config.yaml
experts_per_token: 8
moe_layers: [2, 3, 4, 5, 6, 7, 8]
balance_loss: 0.000569
steps: 2515
Below are experts of layer 3 (counted from 0) of a mixture-of-experts language model. Rows are named router (the router's row for the expert), up (a neuron's input weights, with its number) and show model dimensions 0-95. Each number is 128 + 32 x the weight over its row's rms, rounded and kept within 0 to 255.
Before each expert's rows: a language model's description of what the expert responds to; "gets" lists some tokens that make up at least twice as much of what it gets as of all text. This comes from a sample of Wikipedia text that the model never trained on. Tokens count by the router's weight.

# expert 29
What it handles: Word-ending pieces like er, ate, ie, ish completing words in headings, names and tables, such as Complete, Former, Mookie; also He.
gets: "er", "ist", "e", "ing", "ent", "te"
router [133 180 151 153 149 114  91  82  95  81 124 163 133  70 143 103  93 122  72  75 125 125 149 160 136 140 105 158 161 150 229 131 172 172 149 154 112 141 170 113 147 105 163 120 121 117  83 147 142 150 132 121 131 120 101 158 121 146  86 135 106 122  54  78 130 137 162  96 151 141 123 110 102  82 123 132  58  96  64 115 113 155 135 124 118 129 101  92 155  90 144 131 149  94  25 122]
up1 [137 117 144 164  96 162  85 176 142  98 115 102 163 181 105  84 143 103 125 119 121  90 123 108 128  70 133 176 157 164 120 150 114  59 172 138 153 143 122 106 146 186 112  86 114 182 141 142  82 114 103  63 149 157 123  78 155  74 171 169 127 135 149 142 186 114 118  70 129 131  91 134 149  51 154 157 158  99 111 117 158 140 168 140  80 183 152 170 138 158 138 158 143 116  91  89]
up2 [135 200  98 162 118 137  39 114 125 123 116 118 139 164 155 166 144 127 102 101 133 180 158 155 141 132  94 140 148 114 186 145 157 150 140 117 131 150 174 173  57 126  97 155  93 112  89  58 116 123 106 128 166 180 123 119 168 113 128 165 123 143  95 190 136 151  88  75 108 128 167 155 158 161 141 167 116 142  74 155  98 124 107 177 166 107  99  67  90 171 115 113 159  84 103 119]
up3 [113  95 105 101  94 171 137 198 156  85 117 133 166 154 113 158 135 102 171 203 118  55 160  79 138 116 114 162 135 109  78 115 182 103 210 198 141 166 122 114 107 125 114  87 121 151 163  87 100 124  79 155 147 116  87 129 160 156 134 156 132  90 118 167 184 152 167 140 131  76 134 155 179 127 126 147 179  78 111 100 173 134 163 132 123 159 137  97 153 120 117 139 136 138 110 107]
up4 [163 136 201 174 133 133 102 134  60 146 114 143 134  97 125 157  74 135 112 114  58 119  96 142 106 153  70 141 130 179 161 163 185  95 147 125 110 143 147 175 110 122 181  79 134 111 113 154 167 158 114 153 107 106 112  83 119 150 120 136  93  88 106  95 100 115 105 158 135 160 148  48 103 146 177  93 134 107  79  80 143 138 169  61 109 189 116 119 122 133 142 134 109 178  81 114]
up5 [123  97  96 110  98 137 131 132 141  87 122 154 129  76 119  88  86 121  94 135 147 153  89 121  92 102 156 151 136 139 147  52 174 162 133 114 208 129 122 116 217 134 127 111  93 118 153 112  94  80  97 210 117 108  72 131 173 143 126 143 128 173 112 102  94 146 206  94 178 103  99 122 142  80 162 155  61 148  83 118 111 118 117 137 140 156 121 172 107 116 138 135 102  76 134 132]
up6 [150 113 135 131  72 172 156 135 159 142 108 127 188 155  57 100 183  94 169 138 128 106  82 115 119  98 107 140 151 119  88 159 112 154 139 149 131 184 118 151  66 175  91  96  95 151 175 127 104 100 105 156 128  86  72 145 153 110 178 175 103 139 172 105 139 162 139  54 142 111  89 151 163  95 177 159  95 102 143 159 158 149 117  89 104 180 140 128 154 129 169 172 155 163 121  86]
up7 [162 146  80  88 141  85  95  93  86 101 129 139 117 132 150 124 121 125 170 121 148 108 186 121 129  55 114 136 162 120 140 141 164 160 143 124  95  66 191 143 190 117 104 109 128 134 128 202 148 116 135 134 154 122  79 207 134 177 150 130  82  67 134 140 142 189 163 112 116  71  87 132 110 122 167 101 149 108 114 172  99 103 103 124 125 112 149 122 186 104 184 123 143  89  94 173]
up8 [162  80 147 139 137 179 149 153 116  69  95  83 141 143 111 153 109 107  99 144  94 143 134 118 116 102 156 192 121  75  68 109 175 131 168 135 114 158 133 151 122 167  73 107  78 219 174 166 121 105 136 142 119 130  90 111 161 103 149 145 128 141 177 107 118 120 164  75 169 151 171 128 164 162 125 126 140  79 150 111 154 142 133  98 108 120 150  95 186 136  60 188 138 122 111  67]
up9 [ 82 137 131 142 132 147 134 163 123  86 119 126 133 137 123 137  85 123 109 116 149 108 108 123  99  95 132 149 113 197 160 102 142 147 117 232 138  97 139 149 146 142 148 131  34 156 153 141  44 108 100 112 182 138 145 173 128 112  86 158  91 114 133 130 130  94 167 197  77 113 136 139  96 117 175 157 149 110 182  94  67 151 168  99 136 147 159 105 137 128 193 141 101  93  98  92]
up10 [156 134 130 204 109 172 105 155 174 135 109 102 166 169 126 106 108 106  91 174 122 116 131  78 106 122  90 172 153 128 103  85 170 102 199 169 145 142 139 162 144 185 117 159  87 186 171 177 117 149 136 142 146  87 108 103 164 183 138 164 141  89 147 120 166 158 138  89 162 144 110  83 115 136 167 192 162  57 106 121 158 168 149 104  97 135 140  91 161 157 117 162 159 118 112 135]
up11 [126 129 100 173  54 170 147 107 154 128  87  74 156 183 124 119 129  99 117 120 104 107 108 115 184 122  89 160 124  88 124 164 164 104 158 113 124 170 126 185 133 173 122 133 118 175 144 102 122 121 128 118 145 143  80  94 188 104 149 187 127 109 109  84 168 184 112 107 154  76 113 148 125  60 159 148 169  92 130 154 195 143 173  78  70 159 117 139 146 174 113 159 158 140  94 130]
up12 [228 158 154 108 130  92  60 104 150 122 155 136 126 119 127 178 173 120 186 138 124 112 104  78 131  87 103 152 150 118 172 110 150 181 103  61 118 127 128 153 159 141  98  83 149 138 147 111 101 111 149  81 110 157 122 143  86 123 165 102 145 169 155 191 144 109 117 137 100 125  78  78 111 161 212 126 143 142  72 123 120 183 139 190 144 109 172 156 121 106 124 122 152 145 146 147]
up13 [175  71  77 154  90 155 194 179 196  96 117  54 172 138 124 130 101 106  87 168 105 108 101  93 142 105  90 158 136 105  76 127 183  68 182 149 128 109 119 145 113 139  99 118  93 136 169 175 137 103 107 149 158 109 123  76 163 146 136 144 121  76 157 111 128 108 129 103 127 162 155  80 142 105 156 130 144  57 162 135 134 101 123 148  88 111 157 146 158 182 136 149 161  83 124 131]
up14 [ 85  93  93 171 133 135 130 162 127 150  83 105 139 116 128  89 128  85 118 100 175 121 211 135 104 149 115 149 113  57  91 163 161 130 126 119 137 168 125 100 184 122 157 150 140 137 141 117 127  90 117 162 123 115 141  93 171 146 106 138 161 195  98  79 147 185  94 104 169  96 145 163 149 192 105 194 165 141  82 159 139 122 113  99 112 115 114 125 132 128  92 178 203 159 126  60]
up15 [120 118 119 159 107 169 140 137 184  85  97  93 150 186 113 107 141  71 124 168 103  86 129  79 136 125 125 166 157 126 150 153 132  63 195 157 168 171 111 174 154 129 131 145 128 180 173 140  78  95  90 134 154 107  49 134 171 112 128 147  79 163 176  93 124 164 153  83 164 136 143 141 150 158 135 135 168 101 133 100 141 126 122  75 104 157 172 117 155 172 134 155 143 187  83 112]
up16 [125 157 120 141 120 104  99 145 203 121 112 151 142 141 149  96 103 130 140 130 152  68 107 143  82 159 125 118 199 130 123 161 134 112 131 172 122  97 159 144  74 128 141 141 125 127 106 180 105 147  93  64  96 111 133 111 106 147 123 120 165 200  55 111 139 103 136 108 178  62 157 111  95 131 135 163 107  44 146  90 181 127  92  62 112  93 114  79 137 181 152 133 106  97  88 105]
up17 [ 99 104 100 158 152 184 173 126 189 105 115  97 168 132 134  83 122  96 167 122 113 145  69  75 158 111 116 162 150 122 100 107  70 124 185 148 156 143 117 167 119 166 109 181  96 123 113 114 141  78  46 195 114 148 145 109 142 160 115 140 155  63 135  89  85 118 145 120 163 116  83 138 148  84 149 179 174 141 144 160 151 116  91 113  90 134 137 145 148 161 111 206 129 154 118 110]
up18 [121 180 146 101 139 119 118 100  97 184 133 142 100 153 178 182 149 117 135 181 122 136 214 127 240 119 128 143 111 152 129 132  70 124 113  98 119 104 154 114 116 139 164 154 155 139 102 169 131 126 110 119 104 107 140 115 152 139 114 136 120 170  45  92 120 104 109 163 123 175 141 145 208  94  77 142 119 119  89 104 183 148 141 122 139 192 153  80 126  64 139 114 123 113 136 145]
up19 [ 67 148 147 134 121 140 109 129 184 124  92 102 158 163  77 115 170  80 121 135 123  97  86 105 159 176 162 181 144 117 154 155 120 124 123 132 125 128 122  75 138 184  67 121  70 174 202 109 160 144 133 111 147 129 152 178 159 120 121 107  96 124 134 136 180 182 137 127  97 109 150  92 187 151 159 158 190  81 145 109 117 114 150  77 119 153 104 126 164 119 120 216 140 104 144  89]
up20 [112  91 150 121  85 160 143 162 176 153 103  86 172 157 105  86 145 106 156 177 141  98 149  90 144 117 140 147 168 119 120 134 144  91 155 131 148 176 131 164  92 139 119 152  86 121 106 131 115 103  95 174 163  80 124 171 163 138 131 152 134 115 178 186 125 139 183 141 164 125  88  90 130  69 151 153 176 103 140  36 186 118 154 148 117 180 131 145 164 195 104 183 162 113  95 153]
up21 [100  83 119 139 172 135 173 154  86 135 102  98  92 135 181 192 135  98  48 103  89 124 166 126 158 134 149 150 123  96  54  82  93 145 129 133 166 132 139 141 126 135 119 122  34 132 122 101 149 151 136 202 125 127  75 165 103 169 134  95 144 132 123 133 115 119 152 115 170 170 138  98 109 126 144 123  81  91 116 165 125  84 150  40 131 104 149  57 111 140 144 133 164 122 135 149]
up22 [121 149 107 137  75 213 156 162 177 110  93  96 168 136  97  88  87  71 111 133 123  81 168  92 104 113 116 201 172 166 145 138 195 118 169 112 112 142 115 114 129 190 106 124  93 128 149 143 129 135 117 121 127 114  93 137 162 145  96 173 108 117 172 101 143 138 135 152 171 125 182 150 129 124 136 190 143  88 125 147 151  95 161 102 130 102 207 142 188 111 109 193 160 122 126 106]
up23 [139 144 174 145 150 130  91  99 149 101  99 115 158 124 117 155 158 131  87  87 110 147  94 153 188 161 109 127 105 120 156  94 157 112 127 109 126 141 126 103  90 134 148 147  69 102 134 107 109  81  52 112 165  37 131 150 134 143 121 168 128  42  99 132 124 135 139 112 201 121 147  81 133 102 124 189  83 108  80 130 186 155 161  78 140 196  86 126 105 146 116 110  87  90 129 150]

# expert 45
What it handles: Adjective endings like -ical, -ic, -ian, -ual on the word's last piece, as in Technical, Clinical, and nationality words like American, English.
gets: "ical", "ic", " American", "ian", "-", " English"
router [ 94 209 139 101 135 105 104  64 104 124 152 180 106 173  95 118  94 140 148 144 110 105 158 122 180 111 129 158 130 119 108 142 104 174 115 162 132 108 167 144 144 127  97 142  23 174 111 120 178 164 159 159 110 116 115 185 108 142 136 142  99  94 155 115 130 118 134 151 159 170 134  67 110 173 135 101 108 119 175 113  78 158 118 120  75  62 112 149  67 149 117  80 108 178 135 132]
up5 [146 114 122 186  61 177 137 146 157 148  85  99 143 152 142 105 114  81  91 148 105 122 158  52 110  99 113 200 142 141 127 175 164 108 202  81 135 159 114 146 161 163 155 105 140 142 150 129  74 107 141 140 164 165 122 186 187 135 151 160 142 135 145 116 148 181 118  93 171 107 111 152 128 137 180 182 159 114  88 117 157 134 128 120 140 182 145 140 138 165 183 170 179 140 143 116]
up6 [129 131 145 160  93 213 133 165 131  82  87 109 143 152 148  92 124  74 112 176 133 139 151 117 160 152 150 123 171 109 154 180 176  75 190  99 198 171  91 143 148 129  76 151 138 134 167 114 141 105 123 146 106 128 132 123 121  89 124 117 161 108 125  84 101 175 128 100 153 118 119 179 127 101 178 179 148 113 161 111 179 170 159  75  78 129 170 114 130 149 130 133 205 133  95  95]
up7 [164 147  86 155  91 193 122 161 126 129  89 117 173 182 101  77 110  83 128 101  74 119 117  77 141 120  75 171 170 150 114 197 161 102 175 134 164 125 127  87 127 178 129 122 157 153 164 169 116  82 114 164 120 151  66 125 113 117 120 170 194 124 114  98 132 155 123 104 154  94 106 153 112 134 175 186 149 170  89 119 165 150 135 107  96 164 163  83 146 109 125 166 170 122 130  97]
up8 [159 100  84 185  87 174 137 112 167 110 110 103 171 135 139 136  97  81 128 118 133 108  88  69 144 143 124 168 180  95 123  92 160  75 172 108 105 143 144 128  93 178 112  64 123 131 186 180 122  86  92 125 128 117 111 148 156 130 132 198 180 145 149  89 123 174 126  73 134 118  87 148 118 164 180 152 126  80 113 135 182 174 132 106 156 103 152 118 180  99 151 176 118 111  90 133]
up9 [133 111  79 104 103 109 159 148 129 124 125 151 175 114 134 127 160 101 111 137 140  95 168  76 157  78 113 149  88 131 225  64 175 134 137 142  85 118 196 138 147 175 138 133 136 170 108 149 110 112 153 171 155 178 126 125  86 131 225 111 106 164 145  93 118 154 161 125 120  84  96  99 110 123 168 152 182 125 106 137 143 181  66  94  74 143 122 101 164 117 158 132 110 123 135 154]
up10 [171  91 162 135  77 161 152 133 156 123 110 126 189 159  63  98 151 123 132 179 113  92 162 122 103  70  88 171  79  97 128  59 188  85 137 176 126 170 164 153 117 160 152 142 102 167 138 120 119 131 165 123 135 114 141 119 161 130 100 173 171 118 154  66 100  91 109 128 165  72 126 110 134  71 200 165 106 154 147  99 170 127 163 101 113  96 126 179 138 138 125 150 133 149 130 101]
up11 [186 135 144 147  95 171 169 144 184 109  68 106 166 165 128 121  97 100  85 146 100 105 128 110 129 118 116 152 138 132 134 159 112  55 176 130 123 170 105 129 148 180 155 118 155 140 184 157  86 126 145  65 155 151  98 161 183  65 120 156 150 147 175 169 157 144 156 105 172 140 112 136 183 133 142 161 166  80 107 146 187 139 131  73 135 176 131 125 175  95 132 175 169 112 151 115]
up12 [145 148 207 156 135 155 109 104 153 149 103  96 190  90  67 134  61 107  67  83 129 119 132  87  60 117 156 174 119 109 137 148 121 139 148 177 131 162 113 176 108 135  63 140 164 141 157 188  78 168 142 134 134 147  88 124 114  75 111 146 134 187 144 159  90 127 170  72  97 111 158 148 148 101 136 135 113 136 130 131 114 139 157 124 122 130 157  77 147 100  80 136 153  84 106  80]
up13 [114  76 123 125 135 133 129 136 151 109 126 115 161 219 134 117 110 111  97 169 103  66 113  88 141 103  98 154 119 132 132 143 116 154 169 125 188 130 167 161 132 153 106 120 108 127 150 208  65 103 106 167 133 151 114 134 198 125 135 170 137 156 171 126 130 144 129  94 171  96 109 141 124 152 116 147 204 124 109  87 161 167 144 114  78 220 174 129 169  94 165 165 177 136 123 146]
up14 [137 106 155 148  78 120 122  90 148  72  83  84 176  95 128 111 107  75 154 156 119  83 139  73 113  98  89 169 166  82  93 104 122 129 186 130 151 171 180 179 134 179 141 102 137 104 171 172  86 103 142 113 146 116  92 102 154 164  76 184 166 130 141 104 166 152  98 104 142 104 109 170 108 153 110 137 109 119 143 131 125 110 103 164  85 166 118 113 189 114 124 162 180  65  97 151]
up15 [139 112 135 176  71 164 109 136 133 132  97  92 183 174  99  88 127  94 118 122 158 114 139 106  68 106  93 159 189  55 161  92 139  73 157 113 172 186 150 150 144 142 140 113 112 129 162 174 108  88  94  99 138 114  96 121 167  95 138 138 144 137 145  79 132 140 145  90 168  86  92 116 127 144 144 161 126 159 173 106 167 150 135  55 146 128 153 131 159 146 136 167 174 214 113  92]
up16 [131  82 126 143  93 180 174 161 173  82 101 107 158 166 151  97 130 107  74 168 116  92  95  54 164  85 127 167 161 154 123 153 174  99 161 123 151 160  81 101 170 190  96 112 107 172 140 146  89  63  98 111 120 155 108 127 142 117 107 159  91 139  80  74 139 154 112  87 131 102 148 156 139 129 157 180 159 125 114  88 155 136 112  90 133 179 180 143 165 150  95 173 125 117 122 110]
up17 [183  94 170  86 135 127 157 165 125  80  53 136 118  80 146 117  82 120  78 110  70 175 115 114 153  94 133 176 101 155 191  90 138 130 127 127 165  94 174 151 101 154  90 144 120 168 177  81 122 153  61 153 177 133  92 184 135 155 169 127 114 140 112 109 140 119 109 140 145 134 155 110 182 152 163 150 128 166 127 153 100 157 122 114  97 114 118 136 126 186 184 156 181 119  98 163]
up18 [125 122  97 160 135 144 140 167 187  67  81 114 154 141 146  59  99  69 128 202  89 104 133  83 164 133  83 159 158 160 157  96 136  61 139  75 137 177 114 145 133 187  82 135 111 155 161 136  77  61  98  96 175 137 112 114 159  94 169 150 139 105 145 115 122 190 135 165 152 127 101 152 140 145 118 137 154 101 117 123 166 159 150 121 166 178 150 114 161 109 139 136 174 130 114 111]
up19 [111 105 108 123  97 158 105 176 169  85 105 111 158 177 153  79  76  51 122 123  99 100 128  95 192 137 118 153 159 117 119 110 117 156 142 104 107 128  43 122 117 189  70 136 117 140 167 153  85  64  89 169 155 143 118 137 154 132 134 129 166 148 155  76 104 153 157  92 126 132  86 143 160 152 147 166 124  92 119 179 131 120  97 141 135 182 154  79 173 143 119 162 179 101 155  95]
up20 [ 86  80  98 161 135 138 139 148 142  61 161 138 152 203  90  96 110 142  22 137  92 135 122 122 120 160 118 153 128 175 100 156 138  73 113  93 194 117 140 111  84 131 141 121  89 194 120  84  94 147 125 147 154  97  75 153 180 114 139 112 114  77 157  56 163 132 123 134 126  91  93 146 194 110 174 137  92 133 151 140 150 139 150 113 138 139 135  90 149 149 162 111 140 137 145 149]
up21 [108 152  70 203 147 124  94 206 196 136 106 132 129 156  92 122 120 108 160 147 159 140 131 109 107 125 119 121 163  68 122 125 112 129 130 174 152  97 140 125 161 125 134  97  43 134 133 109 220 130 121 161 143 102 122 110 138 124 123 132 158 121 126 158 165 141 149  84 158 123 106 119 139 111 161 145 134  77 140 111 132 208 157  67  41 100 132 129 111 103 111 137 118 148 144  48]
up22 [124 151 115 226  93 129 147 150 191 138  86 116 120 125 148 160 147 119 103 158  96 151 107 106 132 157 100 113 164  93 113 190 102 153 135 163 161 138 118 180  59 149 164 128 122 122 146 107  97 100 137  88 105 164 114 165  94 102 153 118  72 101  95 133 102 142 161  72 174  59 125 158 150 138 135 133 176 161 100  90 139 195 170 122 161 180 171  78 164 155 127 122 117 104 150 108]
up23 [165 108 134 133  92 146  99 135 160 100 111  77 170 147  91 109 102  95 107 104 102  93 140  82  93 121 109 185 154 149 151 117 150 160 170 128 111 160  90 153  84 134 159 112  84 120 156 134  97 116  95  90 159  62  93 206 175  83 173 175 145 164 145  98 120 128 148 111 168 138 177 101  81  95 181 172 131 158 124 161 147  70 117  88 110 146 152 157 177 139 147 151 183 108  89 115]
up24 [ 86 123 132 107  66 150 116 132 173 149 122 137 135 171 149  90 137 132 104 125 132 104 176 117 145  85 120 173  99 109 137 137 112 156 157 142 106 157 144 121 151 137 164 146  76 144 117 113 136 105 146 143 125  68 137 204 177  74 106 172 199 159 154  76 127 111 145 134 146  63 133 107  99   3 139 138  80  86 165 133 125 189 141 129 100 128 166 163 125 134 130 129 133 133 178  92]
up25 [129 112  98 136  80 147 161 177 136  94 107 111 140 128 109 109  98 117  63 121  61  97  89  98 116 104  56 144 171 134 111 113 102 149 169 122  89 178 120 108  93 124  87 161 109  83 124 113 119 106 128 104 175 112 180 129 189  89 163 137 162 120 135  96  99 146 125  93 139 148 133 147 149  68 145 123 145 171  89  84 139  87  85 140 124 199 221  86 110 168 171 150 117 140 122 111]
up26 [148 159 117 207  86 164 185 129 150  86  75  88 175 160 143 105  58  95 129 119  91 110 154  84 158 103  77 159 100 123 191 121 162 129 162  97 151 107 118 166  78 150 164 103 117 161 148 146 113 113 136 123 114 156  90 129 178 138 125 156 142 159 118 115 157 169 141 126 139 156 130  87 151 135 191 163 171  90 128 126 167 118 111 122  74 155 162 158 121 182  85 167 178  97 161 129]
up27 [140 121 125 146  94 170 114 130 144 102  94 116 159 149 105 127  74 116 135 122  73 156 137 104 134 141 114 158 131  58 198 105 118  87 140 135 114 143 144 123 113 155  97 123 137 120 172 118 125 113  52 186 129 113  96 136 174 118 142 144 115 179 186 116 131 188 147 122 198 123 104 157 110 112 168 170 173 127  84 119 211 134 178  47 125 155 193 133 185 166 143 154 136 123 129 137]

# expert 25
What it handles: Object pronouns and noun endings right after prepositions, such as with him, among them, for himself, and others, in narrative text.
gets: " him", " them", "ist", "s", " it", "ing"
router [150 200 123 135 169 117 133  94 138  88 115  64 123  79 159 152 149 130 112 182 121 168 147 150 160 181  42 112 147 131 117 203 186 110  84  79  95 124 153 178 123 144 138 113 138 123 148 119 116 171 133 112 122 128 133 153 205  71 183 191 119 127  95 121 133 112 136 143 142 134  76 114 145 169  87 120  80 148  96  48 134 103 124 160 136 116 126 125 111 133 142 110 123 148 162 146]
up1 [ 88 106  90 154 124 136 160 104 130 136  89 122 120 151 139 143 108 130 171  93 188 174 116 129 145 134 146 136 112 161 167  79  82 118 144  97 147 178  77  77  85 128 114 109 119  97  87 118 109  81 144 154  86 169 113 214 131 137 111  92  76 150 100 208  96 179  85 137 149 144  80 117  89 151 108 142 154 137 124 162 166 134 179 123 151 183 173  70 117 175 157 137 133 126 155 151]
up2 [ 89  81 149 126  95 169 132 166 168 156  70 159 195 119 127  87 116  99  66 139 141  79 158  86 160  81  82 166 173 133 118  63 151 131 173 157 168 127 183 119 185 191 144 137 147 142 186 131 102 127  85 135 149 100 123  99 133 140 120 154 120 119 163 153 106 142 142  92 153  75 109 105 138 156 155 169 119 100 128  98 125 141 112 148 107 197 118 135 149 124 130 162 151 127 122  47]
up3 [ 52 184 148 176 131 139 161 111 111 134 121 123 132  89 159 139 171 100 188 131 113 161 106 131 109 116 102 123 149 140  80  96 156 148 124 155 140 140 210 159 146 123  99 168 144 130 154 116 111 152 136 160 169 160  82 134 162 136  80 192 129 160 110 118 144 128 135 129 191 124 172 162  81 168 115 125 182 115  94 176 169  25 146 177 124 170  97 138 121 116  99 149 109 160 154 113]
up4 [ 91 106 101 177  85 177 168 144 119 126  99 154 150 150 133 121 163  98 110 150 107 102 206  90 179  76  97 168 126 159 126  82 184 136 131 141 158  92 125 125 117 151 122 135  97 210 157 134 123 117 114 171 146 142  76 126  74  95 148 146 113  92 140 124 136 155 172 127 134 121 156  94 131 124 192 157 121  98  80 144 115 142 146  81  97 123 179  60 168 150 110 191 145 150 114  69]
up5 [107  89 108 152 116 158 111 128  95 148  16 153 157 152  78  98 112  78  66 131 114 109 151  68 156 118 116 187 172 142 120 143 125  92 185 141 143 132 133  87 101 167 110 123 178 172 165 146 131  98  69 162 127 125  81 117 137 132 121 126 127 136 138 116 129 141 125  92 135  98 112 107 159 149 173 160 176  95 127 115 147 179 156 118 108 179 140 101 144 112 114 166 156 130  43  67]
up6 [129 125  69 179  81 176 131 144 158 130  63 131 167 114 137  94 128  93 163 100 125 121 180  69 143  89 100 186 145 134  96 119 154 134 148 127 187 127 107 130 114 160  68  83 135 137 107 133 156 116  94 130 154 118 137 170 161 146 146 156 131 129 143 108 128 178 168 114 202 198 107 125 132 132 163 137 130  94  83 114 122 140 141  87 110 171 158  59 174 144  90 190 144  75  85 133]
up7 [134 107 147 168 111 170 123 140 116  91 101 142 147 118 121 148 171 143  96 120 148  62 138 142 126 140 104 109 213 118 163 125 193 101 131 123 109 125 140 173 182 137 174  82 155 150 166 132 111 142 129 140 106  87 128 182  97  66 135 157 105 123 161 117 110 151 132 117 127 111 151  76  87 117 169 108 110  78 174  75  71 126  72 151 181 208 145 143 159 139 183 123 129 188  95 107]
up8 [194 137 174 134 136 161 116 101 141 120 128  96 142  92 122 125 124 123 127  95 142 157 145 144 154 101  98 142 106 186 132 160 124 101 139 148  86 150 123 116 122 143  95  49 149 175 101 100 139 121 124 113 137 188 142 136 211 104 199 173 116 113 133  62  79 102 117 128 148 146  61 132 157 178 150 157 136 152  75 138 185 163 206 119 104 104 143 125 114 175 186 138 144 126  97 173]
up9 [184  72 107 123 125 149 124 127 145  61  92 125 177 146  84 111 119  63 112 105 136 108 163  90 148  94 114 187 173  51 147 123 159 121 170 103 174 107 140 132 131 154  69 138 137 149 155 159 133  44 127 158 155 119  86 162 134 154 150 143 138 153 140 117 152 166 182  78 199 135  68 128 139 168 141 155 166 140 160 110 133 145 158 109 145 127 154 103 182 148 109 169 118 143 161 119]
up10 [130 150  73 153 147 135 129 163 131  91  90 106 117 117 129 153 188 123  60 218 128 146 161 133 138 161  86 111 120 119 146 179 142 102 122  75 179 187 162 155  89 140 118  99  74 126  97 118 118 141 132 110 158 114  80 136 184  95 114 152 190 175  96 161 166 159  95 105 121 114  77 133 149 119 125 144 105 143 106 128 128  85  81 126 172  71 130 189 109 103  66 129 103 150 126  98]
up11 [112 116 102 140  87 187 159 107 164 110  90  78 140 122 115  75 124  81 127 100 134  72  97  60 148 114 136 149 113 121 134 113 131 135 158 157 191 159 145 184 105 158 186 112 115 144 141 118 176  76 125 140 194  69 104 208 143 126 117 106 180 162 153 124 105 117 140 111 159 138 144 122 129  76 123 144 118 123  71 127 150 132 131 140 153 148 169 157 156 122 100 190 158 169  52 111]
up12 [157 192  90 184 121 123  92 166 150 142 127 135 141 108  77  62  71 143  91 168 185  87 105  82 139 145 103 139 160 154 158 138 131 128 130  99 154  91 158 111 150 132 140 109 129 151 121 130 114 140 141  95 216 127 136 112 175  70 156 176 173 177 132 116 151 128 159  79  85  76 190 165 177 162 131 129 118 145 159 104 129 114 151 168  86 131 134 147 113 183 131 116 159  83 156 109]
up13 [138  96  73 136  85 163 141 141 117 142 118 114 192 123 154  57 169  79 137 191 150  98  75  89 161  94 101 159 152 117 152 125 102 107 165 140 165 175 150 166 149 182  63 104 142 145 143 114  90  78 117 113 136  58 106  84 155 148 119 143 154 150 147 165 179 112 135  90 121 112 106 125 123  80 178 149 164  95  94  89 167 142 145 106 101 133 179 133 164 139 160 184 121 156 123 121]
up14 [125  95 130 127 106 176 138 131 171  77 117 110 180 104  80  93  88  37  57 100 110  53 126  98 196 115 148 183 171 170 140 121 161 115 155 103 128 160 155 124 106 149 109  92 150 180 141 102 162  76 114 119 160 123  65 162 153 104 115 139 150 119 178 158 139 162 119 111 157 125 134 129 100 131 146 135 154  97 104 155 153 141 116 115  55 159 136  86 117 165 141 168 152 150 102 112]
up15 [108 106 100 161 131 157 156 126 154  83 134 158 145 142  71  34 104  99 140 109 100  85 165 104 156 146  99 162 156 126  98 118 155  96 153 124 191  95 154 133 134 172 130 136 157 151 140 174 108 104  35 122 194 135  98  93 139  98 133 119 158 124 211  79 133 153 130 117 190  81 117 189 144 161 144 144 102 101 140 116 127 123 162 145  73 160 114 169 161 145 119 140 164 128 111 116]
up16 [137  78  99 167  98 149 171 184 163 146 114  92 179 126 138 101  92 118 139 161 156 106 142  54 120 113  62 182 127 160  94 129 167  59 140 132 113 161  86 175 113 168 114 140  81 146 177 148 153 122 109 121 166 143  95 162 122 125 175 129 129 174 144  62 132 127 123  82 152 155 112 122 127 147 152 153 145 113  93  95 155 188 157  82 113 156 133 106 157 163  84 151 199 139  98 108]
up17 [117  66 106 229  75 172 111 125 130  99  64 164 195 156 157 102 142  62 118 158  64  56 159  90 122 135 140 134 157 146 111 125 154 148 149 126 192 109 141 128 130 201  96 147 111 164 137 138 133 114 145 122 135 128 100 113 142 140 161 130 137 144 137 108 117 155 141  74 149 126 132 136 154 148 165 158 132 100 112 145 103 152 124  91 119 145 164  81 176 173 145 172 126 136  54 111]
up18 [102 121 138 148  95 153 133 166 130 104  91  81 183 158  84  69 137  97  73 149  90 104 158  95 146 121 113 160 115 146 136 110 168 100 170 154 103 173 116 165  97 180  94 123 129 151 139 131  98  88  93 166 137  88  49 103 147 121 110 163 149  86 116  81 117 181 153 132 101 112  89 121 138  57 196 159 143 124 130 142 149 142 109  97  88 163 168 142 139 184 117 174 194 130 111 111]
up19 [ 62  99 125 100 135 126  96 119 127 131 131 116 135 105 137 122 214 103  92  77 172 133 102 138  83 117 192 153 114  83  85  58 133 170 100 146 200 123 117 121 185 152 174 162 183 121 166 157 130 166 116 127 136  94 100 160 122 141 161 139 115 116 170  95 134 158 148 172 172 183 129 116 125 140 108 124  80  48  87 152  79 185 126 153 123 119 117 132 169 120 142 120 105 130 155 115]
up20 [103 170  92 117 141 148 137 131 125  98 127  85 159 126 173 125 135 119 102 131  82 109 142  90 138 135 122 105 161 203 116 182 156  90 131  79 151  82 212 146 148 139 127 102 133 112 102  92 151 135 182 138 118 181  93 121 189 104 110  10 164  60 120  98 171 119 134 167 179 133 149 140 124  99 195 116 113 129 129 124 133 129 148 178 111 158 117 113 128 122 114 130 160 153 156 171]
up21 [146 128 149 141  98 154  88 164 154  97 146 126 191 136  68  61 130  78  99  98 131  80 184  97 174 100  83 156 148 130 132  89 168  96 186  71 111 152 107 124 158 148 129 102 102 154 138 174 142 118  97 184 129 119  83 140 139 178 146 155 151 114 143  72  81 150 107  86 171 179 104 122 122 108 121 139 159 112 132  80 101 201 101 117  77 163 143 127 141 141 119 145 141  91  88  97]
up22 [133 107 106 153  70 190 139 148 169 124 111 136 162 149  57 100  78  85 110 163  79 129 149 107 129 127 103 158 142 184 125 117 158 128 174 127 105 151 166 133 170 163 175 105 155 126 195 133 113  45  91  99 120 165 124 120 145 131 131 142  87  94 126  90  82 173 125 116  93 126 108 150 122 112 116 151 169 113  87  98 140 155 163 138 109 127 179  88 168 114 179 202 160 137  69 121]
up23 [138 110 120 110 157 140 142 141 153 130 150  78 127 104 173 118  88  99 165 194 136 167 163 121 143 160 119 111 126 103 135 157 122 166 132 109  79 192 125 144 168 129  66 145 100 135 143 182 101 127 155 127 133 156 160 124  97 156 176 136  14 106  93 183 101 142  81 141  79 162 122 158 121  42 146 115 137 115 103 152 110 125 107  95  62 108 120 117 165  72 168 147  93 143 138 127]